{
  "num_hidden_layers": 12,
  "hidden_size": 384,
  "n_experts": 20,
  "experts_per_token": 4,
  "d_expert": 64,
  "d_shared_expert": 0,
  "hidden_act": "swiglu",
  "moe_layers": [0, 1, 2, 3, 4, 5, 6, 7, 8, 9, 10, 11],
  "router_score": "softmax",
  "normalize_top_k": true,
  "routed_scale": 1.0,
  "balance_loss": 0.000175,
  "balance_bias": true,
  "init_std_router": 0.0127,
  "lr_router": 0.000572,
  "vocab_size": 32768,
  "norm": "rmsnorm",
  "norm_eps": 1e-05,
  "tie_word_embeddings": "early",
  "optimizer": "muon_variant",
  "learning_rate": 0.00241,
  "max_grad_norm": 0.5,
  "batch_tokens": 65536,
  "max_seq_len": 2048,
  "train_tokens": 347000000,
  "max_steps": 5295,
  "dataset": "wikipedia_en"
}
Below are experts of layer 7 (counted from 0) of a mixture-of-experts language model. Rows are named router (the router's row for the expert), gate (a neuron's input weights, with its number), up (a neuron's input weights, with its number) and show model dimensions 256-383. Each number is 128 + 24 x the weight over its row's rms, rounded and kept within 0 to 255. Numbers have three digits each.
After each expert's rows: "mostly gets" lists some tokens that are sent to it at least half of the time. This comes from a sample of Wikipedia text that the model never trained on.

# expert 16
router:128126139102121114135121096107115074117157145153141116185139095062112119143121153111137133144132135118141137127122115137123137136169097121144117103115147094131088139152163151185144155128137172147128120131104130152108116130148101151156116098104114149117139107164151128125151108180121117112093069145149162140131114146199129123126119141123137126150156136146121171150150119118128141114094
gate0:135126096178116117106136129126103146126154115182177112192135119154116127126140132100084091130122104044094110095108137118102104127141125087105160144151112134150128142137131157173118152141120102108081107122079160127129135099156111147133167118126116127085143085126137153174128101120107107110103139126140114125125150127143148148139121120119173138125181164112143140132130091168116104100127
up0:127143106135150114100159096099113109150149123113124095128104126102166164103125137132125130121155143122126089093158151130066120121114137130128135126119129136157107122125153160149129108075098137167128108097139179138115124121129093107176120122092119166127093115092121143127139134140132085135162072130121186142159054129137165145143107132137105150094135161145124103130112093080130114139184
mostly gets: " has", ", but", " had", ", which", " have", " was"

# expert 5
router:123132125132117096112162118135111165169129107122134101144145153134126127087143087147123150091141094096104109138089111092115083108114130129145138137156168151091125143123094132094133128118073116141094106142086182125119126134128073164149172137143106128111136146081122133075120123140104123074109147160128126146140137090117111137109108121101170142132106112116142117128150105153152098118122
gate0:103131176118090121133112105125121152190149121127152128131114109084094165098119120152176092160084147143117076122155106140132156101099126152120110111139125115161116123124136124104076123112135128151102125129129115120085131100082164137113131068124124148137129126121145076126131162108111126122142144077096101138170165119132180111100102106094124152127102147141132130109143158155159101158118
up0:132132116101114114126168146171139113161118156116126143078122174138121135186140074151142125157150191086092132150155142157118145101105125139124117122147063136171148104087136129096140167123135136142157104083124140128127114120119089140153104095144128122124110146138170071098156142157104132127108133151154128150146148127152137150106112118098138130130115155132115124090082089111117091146110
mostly gets: " |  |", " km", "% |", "%", " | −", ")"

# expert 0
router:194172130112124114101101161158117167125124107136112105090124132112128093109100087111077105156088107125084106111152094119138141094127117081102099060141118099097126157116104121165120153076113086123127112139138098117131126121105118136107156129119143113127171090122121160075104164126115163099114134102130181141155114172108138133111110146133145140124104143156121112088137161086140119162144
gate0:162158129153144107129161058097158132105154118163121127097115163155134164112133117130118130169122074137152145145103124131142131129128141146130123161132130105121103170136146140159150132164129128156113155096167149126143115149135159123092079134120129158071110107138159137102100099141088142157119121140109136118151115107079138138117130135106124145128132098150127115132115108146123123130130
up0:137101149098119092110134112123180101165121132151119116121172151120160162139043161107101131123135076111119115103096157102113104124132124146092138185094140152155137092116169139170147137111103142091096141103135111142151133147139077148143097153152134140113116121131095181117137084148123132116139146113139098101106146108135117072126126146085119117130124162117129148143177123137128105127126
mostly gets: " with", " of the", " to the", " The", "The", " from"

# expert 2
router:159114152118134119121087150125135103182132151129157127141111142086136111098132131153121146159111123142111128117121097138128117122112131129134146135143135151102113138142092190129134121085122118133122126133165112117121142127187137147143121157091091121113160128138085112121116113103129107114137137120136134124158115160074165165161078138095160156126122128135094106115102167159119104140126
gate0:135147124121156109166145104097094156106110125136114085162110123122132112137133134098119126175137103108103129144146134117110129126151154089156142126156140119132140134112108127138097152141144121090178157126120167130186195108141150176141145130120109129082113136130141165088137136106117130089151094100159158169102155168110139087078142160102125172134109088173123110105114120118150127141158
up0:118152139135115144188136110125161186098082123126097115075119154121111095107103149118150109176132082162122120165163137101122130140150085180158142138123129120169141143098146117120072116113125116117095173152121124126105129125147121187158088147142083119141120119134127139123109109155133140137146151120168162147164122125130112140152112117120148177157148148139121169113091151118096148129112
mostly gets: "\n", " |", " |  |", "|", "\n\n", ";"

# expert 11
router:109151117108129163109134163140153154143100166121108116125100172155141161125113183105102108157123116135148136159165137112113129138159131161109111133146139147130164156141116108112148107133154142088124150156097104124136098130116108107155179153157169150147101117059154111125111163137141136142113151120135125106127122135118140117111103136136075145085138147112160122137093121140130161108097
gate0:131185120132079156146141172123119136149126164160082134120089110091109128118133115149158125150158129117149115124151126095100127128135143103110097136159085115092138136125099139150106124141123109157144137112134102111131122122132138157143138137155140110115127188068094091126126094155133105104121169189127149156105153131114127113125111126131111095138132114118115137148120116180113168106104
up0:090138116117167109125128142144160125074134125154123120102115146137089096119169164071128109137126098088113126153128133127184119158125183118136149133165140142147116125065100156132149114092097152117113117121146161093088131127134109138164100166081165105114157141126110177169127150148108117150125147136129101171118125158099160159126130103117128134134121096148125114131084131118130120091166
mostly gets: " H", " N", " K", " M", " T", " d"

# expert 12
router:081121124100162132130160088097118146089139144141174104142143128124101135173152106141147135100150125099145167091102169114147157173144162111129169134142136129148100112120106129100110154150135128099148109130151107111103127127145156134071136120106129109123101137135156152119158130116128119134134105104141108119116137078127107075150132110130101131164128155147160090086141103129114089088124
gate0:137103129159089129120146094141142125082151083091139106119119131077110126184133116127137132143197110131111129142131109140140096101177141147128159129137139150097128125157106099096091088119137080172139136105125116108109133068092139138104133131118101126109206167129098127109127155151158145080115118139146125099148123139097113123106133151161123117138123130168131160104144114147130131142129
up0:131133118142149121116100119103105119095114142138101172129143109154130162117144117169128130110104133102114141079141126115090144109162178100141161136159065134090139097133129123120129119161128147128171109109126120113133104148108099121136133106145158127165190126138120148109092079141119116146117104127131129195140145167147111119149108132177157168124135140135108153099147110132142086135104
mostly gets: "aj", "á", "ah", "ib", "ov", "ij"

# expert 10
router:157138120161142159149128139131152139154124111135098138076124143157139136109127091134105108150158118175143121141168081133133159119117120147134122153106095143163179122106155135101135145140130134138116098136137178133091159138116158127144133091166169138115120134128087125178115096099119155131093142059114130125121110105099118110148112113188095109115100143102153136143119141095089155132119
gate0:117141105092175143159103146141148160105128143144100133094174138148085142141131114139143093153136146089145134135158100128123151103113136147175155154099122093192127129113079111126119118157089074126108141153147159107104142125149134144096110102107150173104141101134108153107143140102121121149110136113048131099156104114117107114127134135140126112139108170141176113143123112120149121152153
up0:113142127155111162143140101124090134133120122110131114149126114099116126094125134142123128109153046171081121127156141157119094161166153109143131100103093111091141100151134127162097104140157125152120112141155103113116122115133145158124100134166122125147110107077106131114132118123114128123105113117144219127100120101150100104148084137128115088118128110115134101090183113118136116113154
mostly gets: " | A", "- A", " (A", "ed a", "- E", " / ("

# expert 4
router:167151125112126139159113093138168132133114127158097143148132133080144087133154111100118126124143121133136085174150095147108102077104142087113134121163124126085192148145104120162134141118121073099146154145119183095176109089113154121116132107143155148136182117164110130139107146102124122112152097144124111109123124159131137101098110178121152103152109129127134135131109151102093059144132
gate0:123121121152122126144095102119163141149113161121138108110163132170114131127155113142141098106148166138109116159120138121047147120151120135124152155120149111118120100126092111136138149103098093153151155101104138120085124145151137157113171139155102128108098103148110143130124141171129118111095119171132133148145132080140119135106116147112157129119163146146125122102113134142129139150133
up0:128133115061138132131111177110109103134105153123124137146154110167125110105157145134153096127109135084141129127092120138086176117082116123130149157134109151147104131123091127133142108147118131148183132134117133132138099125162166099133182138156086103117133132161128127157108133112130131128119131109101146137223117142161124158125137147134141084121139132145123161127119124159131108135109
mostly gets: " his", " their", " as a", " its", " on the", " film"

# expert 9
router:119116157134110055120113136144129152139105092093123129172123115125096142124163145134104115108133116157099180113126056158124111140134131120132134109158087146121135149113116168089151089101143100136115144148099099130161121122133107108135088141154102125119135143161140129101124144159131133097176137131136144134117132145136141100124120153145175098132157117173116150114125115120091155178113
gate0:141131128161105139127101120137128164101147091104106151097115076098109111138117139099114119125122124111140128131124127096140151096102162143174172127160116174206117121094100111118132135082106105114137116110142103107191095130123094134154111129127188167110123131161134100130107142177098143154090135134180112147125149157149080139151109158118127154103111164139104134129126139100156162095142
up0:143126162168119132154087102106143131146164096174139124121122148119100157093100154141141109146161177166127094126125125135134099116067145121086114151121110096119126101159129150151093119122142140116125120059083140173114144136132120131090147135095115102124122150144147143138093126080139120106131084143142125140183112135134154125071130102150117149158207102119148114143137125134140115131155
mostly gets: ").", "s.", ", but", " In ", "\".", " that the"

# expert 18
router:136131109133163156093114126130146171169113140119122159122132137151130159150078116121122121167112127140128092105132144149147110151160144143123138118091147162132151120084154097104114160114112161098099120147141098105125161128105076120115156116142152145117105144121135099176131134125101146128107120113104140109113163105140131104078160130137102137115117152113121107129096157106129145122074
gate0:130175116162112110141137133123062140138151147139087155095148108166149083104097113136111139179122112064170122138153137128124083144190102139110115164156097167103126131154127107122126115151126160120144095147151118114157127125129130160152162161140149133165119164085146137134151133111142141118112135140143136120129138104115095157124147153122114105180121177113130112119152152150160122160139
up0:131182156117110168128130129128153141086133151109134117162107129117078097112155107118116134172109144129142195100119085114109105118148100113126114130156170117148122122127131100163085109120085124106157109119142125133095112124156149134143105128150094087075193143122108165122122105134117135166144104141145129117170106095089132105119133113114120143132101073133136088131137150092124126140116
mostly gets: " D", " N", " S", " G", " \"", " B"

# expert 7
router:151159089166150122139140139137159142125110152138134143120132128095124107147161147184141106097110143089116149147085126105082116093141120139098171137168128081086138143091140122127115095161129116110135158094145117125073124143152115149120169121132127126159160114136155128141143114126119165123119110147121084119148104153074079143107138163136122095141117121092114097125129154097171137132151
gate0:127192101129131111155215126105139082098133154154116134142138129105111149106094159122116058139106142131131102121129103108124135100122107126112139112159141104114140105125119164118158107117096107105166163095142137086127122158119147131117143147096110165110143129135117122131173162115134107157090112120137157163133107098122095097144135116141131133129121113117147115093107158146071108174147
up0:125196112150118088107146164134103121135118120158146144117127144131131139126083118106113109100126131127088109125128121137086123142164114124107093126132159116101134148127147107106144146143124153152075143108122117154128153170105151088150092125100181118152158147143133117101135172158133143159161121154126146117112102126115146128122133126082113100107127076125124103115092176092068167103140
mostly gets: " American", " British", " German", " French", " people", " local"

# expert 3
router:070088185115134149058170101112128106098110130124162095141156163118128184125058162138103096141128125100139098142138166129141174162129116128145152133116130116126105120126146175097102132153158154137157112136127128105128075108134124105136124150124131108152101127075205150120115151128083134157140143132166114094111152112121138065122132142172117106105129176107174113086139068122126121118123
gate0:121159168143122132098141127127121089144134145104153130116117094105136145148107126122125104149098133126121130105099207099096161191125159120113134181137134102119075139144108139138133073085109151110116154156166113111141106081111108138144119128140077145108138151128127109143135130126120160125140144126125097167114157120133172121113137129140101152105118123097156099135116079089135130167167
up0:088167134094183137120158106142151112127150112147119144134111149101127113198107098092107105166149162137096139157147125133138125115114113088125125172139129116130140135150110105122085127125140116164154117180114124117076116123101133167134152105088154161139158146112150145097126126156096095185128155108095128126121120138133112117122123119090130130159133089111151137132150122077096112159131
mostly gets: " sp", " pl", "pl", "om", " fl", " tr"

# expert 17
router:129108101128138138151176120134128148144140126147150201065088128157112126101141127132131113148156126073105143150164127106130110129102110137146110132102099119192087121112142118134131099152167116120140157143118144131117142165146099135144102184137128137138072122131103175099148150141170140127128131122111096126131100088123125134116096125108113119139162092129119102132151126134113134143134
gate0:123146167153151124136162095126133168108139150165128157113139128132111149110127107162080132095089148132146149075109103117092103113070138126113149127138138111114092134151135160137132103145143146149083089123138115077110139111161146137151095140153125132138142106087163148147156091158140141123100128114125109080122171106123141150136152124092165122134143115149147138126112121130165110141112
up0:140151120099137156157164131100126143090133123129175130104108130133117110099101110145131127120105125102133120093110119113151163133129148106179133125133099111145111102127102126122131104136133149186103157120124081099103116082063154145136089155106169099113156128061105133114175164158103120146116138112122088124109149135141150172088117139100129118160100156147085122090125123174118085123161
mostly gets: "″N ", "°N ", "°W", " County", " district", " near"

# expert 19
router:062088151157138125159140107116147142103125166163169119140111108127122069146170132088156133105152156094133142095110178125123157184150143123132161116152156096117087117109115110170117146160095138167171089107138103154113139132187135166124121109128159133124126145144154125122178114131161125148129101142129126146130161134123141184103130086103137120149114135142157097154160118122093113109131
gate0:122117108115172155163153119149133136126133122129111152170095098135120145140162164163144141089117126123116161130132139132144124080108144131113109146106114146138097139075134127130162084109146134135142183086133135166102160144129138128122166134112135129160125148110119148124150115107116114116142146118149106126128179106088137149145136145122124105157126160088173132120076185156132115094143
up0:140136148120084148114137140069083115105169121160097111145116154102186121124149096135137131156126132146125137117091092134103127169085121130131115126117100151073141110176146120117129166150102137107110122142094101085143183121101107120125181098137098142092120118101166119145130097153096120122122135127140138110110160156150093104098104135122175163115120126111155124118096137166118103111087
mostly gets: "ana", " John", "ley", "ka", "ha", "ara"

# expert 6
router:079164135129116115114090093117085111136174056110126125130123128101146116105108141109125114080106162112158127147146151099135103125124092158137103095137143113103140118127121143122127135132153134138112149122142098176137105111114132132148164134109097094140141136134146078147097107152098091127165151164160148105134131153150125190119132151103126158140137111109107157155141125147159169130110
gate0:166110125096094132142146150108109124151168167140144137128134118133109153136108114109112169112171151106153141172163105147088120111139156135125090130075110123192091091117104142104165159130147097144133154082132104120152149115117134132128145114103138141123144130143156129120114115165151134158156145194171126073119125132109124080123143130136142091103140185116134127092125113122118079125090
up0:122160104191126140120123118130139122130141129136155140157134109160128135122151107148163135144128176153096134162087213072172114126166098075152120128157130108107125124133091114169146132140079123141136152179076142117095135134073113124129144131116127143133165181095143138113135082125132118150106156182147090167057105115152143151122125145089171115127100096130123102130114108086147143128105
mostly gets: " film", " play", " him", " design", " government", " album"